Experts of a small language model: 32 SwiGLU neurons an expert, 6766 steps.
Below are experts of layer 3 (counted from 0) of a mixture-of-experts language model. Rows are named router (the router's row for the expert), down (a neuron's output weights, with its number) and show model dimensions 192-287. Each number is 128 + 32 x the weight over its row's rms, rounded and kept within 0 to 255. Numbers have three digits each.
Before each expert's rows: a language model's description of what the expert responds to. This comes from a sample of Wikipedia text that the model never trained on.

# expert 29
It responds to: Inner pieces of foreign surnames and names, such as Hü-b-ner, Kl-ug-e, plus percentages, Turnout and Swing in election and sports tables.
router:188134159151159103123153118163101109082144111168165172089091079200126130119106172101112123110117135138168105154110101092151158149156067088135151116107140113104108153114127084149145133129097086151141069166139126161108134164109110131112129153107096150149080057148102175102135112143069137139
down0:089169101132145085141105138164106153147136120132121145122190042135110122075112092110077101116091163119116172182167182141121107185118118092125130085131143070134106118087127145101117077161124160066105167160114112154171157075146148152130118155128085142139163144122149124098170150082087147146
down1:096112123162152154196103139100112115146193143187037141171127192151106097204082127119170120120130089142114089138083110095106165110135151175085115151150125158160085169218090128124095082152113120100164179130101150170156127134108134138155109112155205117179097128113152153133126119109113158130
down2:125173122127106208124144155132127138151093136138133094210119102136126110115106117142091106110161114097150125103145137156155147176101124093155121127166130087066137136095146187144149173142117163158106128177201130112072137065107094202199123095137144117138087157133150126141133135158128107187
down3:137113133117125175171195158120193077082119167184140177125115100118176144155146088154109112105120102171172108102105129109137104208197105142104149112133162105158089148122084070149132117132091116186149092155135161152084132129115140150151133122126089122163161134140108131099133162066098190164
down4:082166138145070120045047140169170121081145129146143127119102062138159177136104148155137157078156145147123167112162117088116113178149079106145156099146121118105136095099190204166152082164113052125144109126127109077123177146102150160153192168129162165154165153120131113205106124090092083114
down5:089194180133149156194146118127173130179092139146128072096140141082143107178135141185133176185117121143154185140109166143089098141116125138062089097143135078143108146175116121154186169114092133127113105170165134107099119072136152133119121088116138138112131053151155116143112103159111155158
down6:133108121163094120125137116122148112097135122124093095148115106154167205062131128056127088109120129094103080102154135152173145143140102088130135132144100146137129123072157137076159165123101120106161145139046096139242136125158185128129061138130099116170096135144112133146120181107113133133
down7:165191126144127163054128187133100108161094121128179106114097071143141187141109110153095126122124079120128083149192136160124112107125090117111117126124146126086120077098159120156159174085139095117093074119106147039156147049168086102125130123126137082085096148103142123101158126163120156121
down8:163071161171131064159142121134149125153182194111140139118159154125102146171125115139112155149124124165119139143175073132142108116075030133092123117115133146112148166153132148118122083129147145158126111143085050126183108141130141108054137116111079168182105077073079109113163112155065170132
down9:053121151104109116138084042082134108120105131124122204128136143132162092034082157129146124119136186108123190061126213125131140099112159146047113192078170104113129132129170131118128172126087166090126142087082183109143172180108096119124107106125152119074127163147134134106118158152126107082
down10:131119150178120150131187123141123153085083137105127141163169135151161086201137102165106135112132170107131174126078100091151126135113123100168159110112179121129170070147128227126136147125124136137176125176177127102182121104153186114177147182133155143088111167152142144164145083117122064108
down11:089140165075145093172137122173112067149109127096128142141152164105107106140115120108185085129121192069130088080115101176138138181110169163111067183127118119124083126118146106109116077096126193116093139058097100134123177088140166112133040154100165136179090127113133105134091144116160091099
down12:107155146122183141137151137061179179091154131113165121135118166134041173128159159095125106127182157088132126109148122163119095082149173144146086087094139156124138136180130142035096092130152107166162203081149136081137151145158140129185120180164137130135185119175065109142137146195179108149
down13:173176137136122115154107092174131104135151126085169167129137131096147085116091183120160153207055106128101157072061117110144131092081079154236173062109158121133107091147160114183095152123147179111110115114151123091092130083086123168182138082109157143089144188131104134084112083083151123117
down14:181136085132148137134142113150136109155126073128085151181135077152093117106214112126093120095142130127183117118112102151145100209145132156173093101104094066093167157149162125150082137086110060095117122129154111119106177186152156170121129111088110110136141172109142032112118132119144126158
down15:167105181131078188114103085124165103060117215142106118107159099062182088156160152142172142144089162064138156100155143149145156142154146147125179154129156098169134157250201146084143086132127169115071166146172119114093148140103109168129095119123147138151081114206167095138101136155160072103
down16:149124111146154176127153132153110100122138134110176170043142153134152140095138208104180120130089157132071155143119062142158144070113077147103134075156160119131106127130149092066071216106098123152094119105155152151100145135135181132106174152093136132129150088131094104175131182145146125064
down17:113121130141181137135109092087164201157107050096099145134101148123085097092132150076167196135140149151121130111079106114090208167084173107157089101152115101113137041165111185138124152105136132122189166177086151046131163168121190148126106109133148132131129169129126140162133090198138068143
down18:130094122149111113098191153033117142156119127152150101150107103145128137120149081095067117156116059145246099173118183108120109141140115145131140120146146152114103137095111084156165093133126069188106091129135118176140122107098070139123138079100062083150129108078109083107108100106143173155
down19:079158110147137145094129125179105161132131089134139182104135132130158165129127153135155154134107079154170097096120178142153136120057124150101084158143107125141180091078101061138096134085130170107176144165147140174085140085134121141140100134128122155186116167104104139103139151145071126107
down20:111144099129117133172056116116110134085143108122096100135107123116142114186139163089148163130119167143058125082153130108091128164190110124140097085118159094140130072136179165112130087176123118101060136189134114075112076172180145088178072200116129169163135124169115144167156152142028133065

# expert 58
It responds to: Possessive 's after a place or organization noun (dam's, kingdom's) and nouns heading a noun phrase, such as change, business, building.
router:155154160141086131103113152150156126137131124147131169106101107150098136094110150132139108108061138124087117139143131159121194086161086110147138110153148147144110158110144141146095102112158084092112140136084170170119153211092112135159061166191108133229151153123145156176127176145131145122
down4:118160146139135059097120127140094162148149135113138139039158094127160112113116111111140152128164162072142138128120143185224111138082064108149138042100155156172197140153154143131160113121119147165092160156134139153144135174123135102125125093198103106156099098151147158156102195126097144137
down5:112093091115156073071099023224140147025120113119116130125119123131104131190108089118103132096158098146085088177124121104179134116147115155155156135147205147112114136068140178128159084142110165153203041150112120100090108137152193110150135190132122172165159140077160114092088128113110094100
down6:145168198109143164110126133114144130134147059137092159114121131067163172163113129134150149106156151134157121126067150096098098071120137114106102114114136093139194172165159155087124054106103110133097173087107130133095153189142168162153077151115175123168092108114123140061162140132123154119
down7:062170152150077105139057116103097111137100118112101155165080147124115096086106118148116162070118116158122137129117173130076093132151162055084140062139103125126128106106146123115160157115025124169112146107115162133175040120095147169132118074106123151095124104091080123139160089100146127129
down8:103134149124112130133130136140137098152128144093081069154122128115091167114179156155123118130207209168133159103230178158199105091183110164141142047118181133133140140116140061056055153091171157144153103118111108099071114152130115115138115153158089090139126143100114129063120157125135101149
down9:119079168108059169146106165123113120141096120046171102178116187135110083086128173094124122070196123114151129103115141135128126174145164123144075167153110136087130121161109079126165093115068136087118126120203123105074124097150168188159120127202130167096180204172141128136081051145154110096
down10:102122150126140136157113105112219153201150094138141154130138132098106128131158123135163167115146141100181099145148139157120148222049175109092127146153093148127172095188138112109131084136092106150119201090106157116078199102177107161145096144167216219168071086119140165137171173101123165092
down11:140112154145118137117119160149022150123104168116070141121154118171132176121134090149111127139100060132059111162128112099194091115159109192093137147130144200126099177128125119164179149162174107182165122139098142146128101134124161176128140096072143110145140144121142133088099141097089111097
down12:114114103159115126131083153203076112121127132022133138123150121133149177153148127106124085133118158074084073119146100121149096090077114145113164126109098158107129111103103167123131114131122143167127123167118173077117154099112221138124127132141136118108128131107106091100156100118107154130
down13:209120132127113151147140142114126130102120186115071082095113146136104098114150116087120144122159131099183154143119051111118179180133129108142142177132146084117093128159150080144127130093182136074188101105121077068170147150132085157119132152104123198115081126111026150106185157081102101123
down14:187178108119106161160130155131131126116148105076210173092129185202120128121149102093147097096152171127155128156125149184173171176140163137104139148087094115140136154189117207087151120177047145154095147170097156117180164061190128180074083078176136131093113129165128082147097109201100099123
down15:125153083167155101119099091160108142105173169094140136100056177161084124201168172108152070156079106154108117129136118103116136124165154126128121100145220146069112100178127163099118137115104144069154139136133138120128173088126059056159120079138165119122171100116140104185119164100138132131
down16:127158165166171170101128064106192102064146163141123157100203058140136121165108160112179241193147159121115096131156066118146101095141053145119155122129180148173158150139093149140073102194181138163144144120136124072186047121100152108139116158129190108156054126064111117167165165137096135150
down17:118113139092168124121143127117058104157157123131141124119158156112190149181117137142218084098132131143123081135114112124145143133126111072109142091174104121113095158062130116139111150172146109115122104129108099161138124152143212066147093148131141151147151148067137201079167090107136117092
down18:120109152094165133068086026177145185102158128123111132140130083125149142167081099120166148140149129170130178160105146152117148121081091092158106135147116123104159135129128114127180151074134158113129111122140155146113093108145177193124149151177107175101122095162168141087127148194153099109
down19:143111107099150175125096144125112087121125119117129195048146127122215140122129088109168091075196148073116076159162142134082111116099070128106157101073122129172135105155111160095139089117111201144082107191119152176112157069171111136105071117150159068083150137193184124128100086134106156146
down20:104112130056186094120097134113163180115139129095123108103107139127177103111129101170103177147087076156104134200063098125200146064155126129107118121204162173149191119088112094148114132162058109124133116108108130103141104115130121093163092113106136134146117080075110129070077136093110067117
down21:120125090083134103122106097096081121111128151095115157109075129088124169103147137175160172178098091132067122196139111177128167110071083073127133134130141116205132131149137122074160049137071146101071144145103158111108161131149120151125128135136236099106128124124171126121141118126162218155
down22:126125181101156138105124129143106113178120093163107141101120176115200131138155139140202161107126148137139136124076213136129113102116093077127132096148141138193176191161155151179104098171123112152107203130099086116158109219131131111145102126119122113078166124118101128148140070149137091148
down23:135191153137121151106117189136166100118155142134150103175141171186192099158137171104189109143135182146213134111169148072125109077174097132093124163125144130096090110149078131118058131122178092131169114129148078142142144138111173096089139101145057129087158055086085136129060104142103091080
down24:103141112153115131100155144112092121185190111122132124188126159104166147087185232085110104109211123173163127084107141162104150200097162172152127157184180137084119106123146115117142157070128192151155170140109151075160134106113112133086128062144071084061134072178105145117101143140126149144

# expert 30
It responds to: According, set, due, similar, based in film, music and game articles, e.g. According to, plot is set.
router:098172146166127077109071104114164111150156176136093150132108158141180093148083171176140088101155156197097125110171155127159085167109198135079161128135149140138119181114064171164088122104105160092175154123089156121093110078162061112147148149082101117094123081110102093108127164115103157158
down0:123125150138130126100137171169127092131150092158199122141179115094118161062134098147133104146168066124158118155116102126150105115180135112119099073135160120135166156116154056144112141159112092123053090153087156080142130161089168151143175080121121148125156072109143200114113173115135065147
down1:122139127103134127107151148139102093117146123140097151093097155128171121159164139085155070171131141086084124154114104196090134093109174130147159118125120132110135145141114128096076185044149151145105107130076149079093184131131070137166145176081078123158119119122094147127127131152147121138
down2:105170138132110077119111075083161129149123138151139142144094119078199095133141135133104128069164134118136144085161135136086113198134127142092137146119103098124146043111145086092132122213079086130145152124133158147112160130153136119095120178154059063176150135169172153129100160168111106111
down3:136106138093111158083164105150095185104101169107126111161167069134130145156208099125129144104081179083131162097149106109106142125175114176080110103114117181105126155118092160155173132138148165090170130130165113111143133123137031117054110134108141149048148153112187062092117129134152137058
down4:157177150054102136112088141151023066089132128131096102114132108128080083133176147136113087127085112101124186173099178151117137166084132121086069106063139139126123111155145169112152136148088135122128149096107160107203112130150137139093190111184133121042140123096132137176143165142084118152
down5:098165078053111112105095101112145133091108121081130177126127137114075101134154068181158123109104131111083133155175138127158152122129148142148151136199115150114140093060142108087155093118131127068150097096125129157111120112108133124102093136137143123145112119168180104187064103136099127112
down6:116125128108115134116096169160173122162111163152108159132170114079147150113136179071142126155233109128196167113116150130113167120111125090176082043133132159112114159156078093173128137109128142143084155084117157135142104127112123142117167075115206067130181134132064168086154180104157072147
down7:156158085121173184086128107168081116145138136151129085080174060178134135060198185135136095090092166115155137072122112103105123114113069117148107142157092170146088168146073147198119128091118154089142116131153058127124119133158142105156139108113190153183099116095130102155138091115123118122
down8:103151124169061163179166119121100070117148116113144125143112055110120125081149119129160118131184118117153065139165108195094167168174100160208172123144193110145108136124131140139149153082106125132148084140087139110098127157100140159138130086137140077138110092077138083119163167063134121131
down9:152125148102115128163160142090208165144105111145137195147110071076093127173135129104135150139057190193166150115155110180130130127150123137132139150149142116125134107136170109095092106100101096159129167083169149160072149205137141130125111103161135129139187150066137137181083068166144092115
down10:115158123087094129128150178133156135130117132172120167167134173087104139122085104139131122149120099091128111167058106131098084090140129120150157106142150108137094099154138056087098136158104090088078099198109167066170146139146152142135139102146043116128158050096177180161151134115156092122
down11:158155140091110092132127106146163182167138129152107145142138165116126160136091103178161195132221127144144115104095138139136075089092101100074154099136166143163190182126145125093064104176112100179116129082183167104105102140131165116163105121120086100161121093124090166122156195128131122126
down12:114124174131154143152134143138144062142143112085107211111093144143160150188138109142097124173148092234164102149131153084172075039154101123119108164184142159130143073099134174072082141102121115105107130113152106148106163109108108180145128113132134101152161182082146121074107151081121142099
down13:148124132185136087132152172148115080109193128108126164143139160127128099128152101135185140077108156120128149080114112082158118083181154143173094115169123088131150105104207118086181186168122114082141131132084135103077126115149163106168105154104127099160144206101096158172142172153100143139
down14:135160132063090148097137127162154157147097146188141120102180153134191159109114084111125096144130132121104102142122125095138170149097138146141122084126127138106170113118113170138085131139150127136066106074112129149175146136140135138133104107125116167158118143114200121161100113110160094127
down15:121179094184083107152069096102101145133109113164112122109114101107107139069153080141152160097159178045132168129175152111083109130113095188114126169133133158130152195110159120175132177115125098179191095100137160116105089104173129105095079126112129126158122112134168075124159127143148098138
down16:134110084119133135147139153062202093130124140057153110103093145131130114151124074081083122133117197097067108081158127171123148159179121159139125129112164161172097114058115121135175162143126120115076133142128098113164123082067157113132117152101096077152132123129158071127146050127109088156
down17:166087152155114152110161126130137150131137135144137089122157128149059171120150100155186163150061155087094130144114132142097086058108175106157171153144121140144158164135129128111150145173122117145169183122146133167128137173170163146161089091168112137094190157147100159189180151195176174128
down18:175189122060136095097066108137163101181145152139085135147143095138153176153093174075134092106141124152162163129170134142165155129064136041097136150114086123145102120104127146072108097131117145160099089094153146160125099084138138103107094145160189132111072093109086140103101089087134137104
down19:181195093073108111127073097115123149118138102168079151070087161042137104092138092101145109135185126102094100157127090151098118154106129160092184144117084108179139124096108110144131098181128092192137132106131148128078150116147180188086075130122181096193102121138090116128120111159152128099
down20:109176135167079129108046130115146134152193124126122141119115153149143142154112156093128127115159142148159123151087143209140153104127118127127135094154127132151140113098135148117106121050097138128103086063142135143097141125102141133111062125077150144154110095085160171096136165167085097126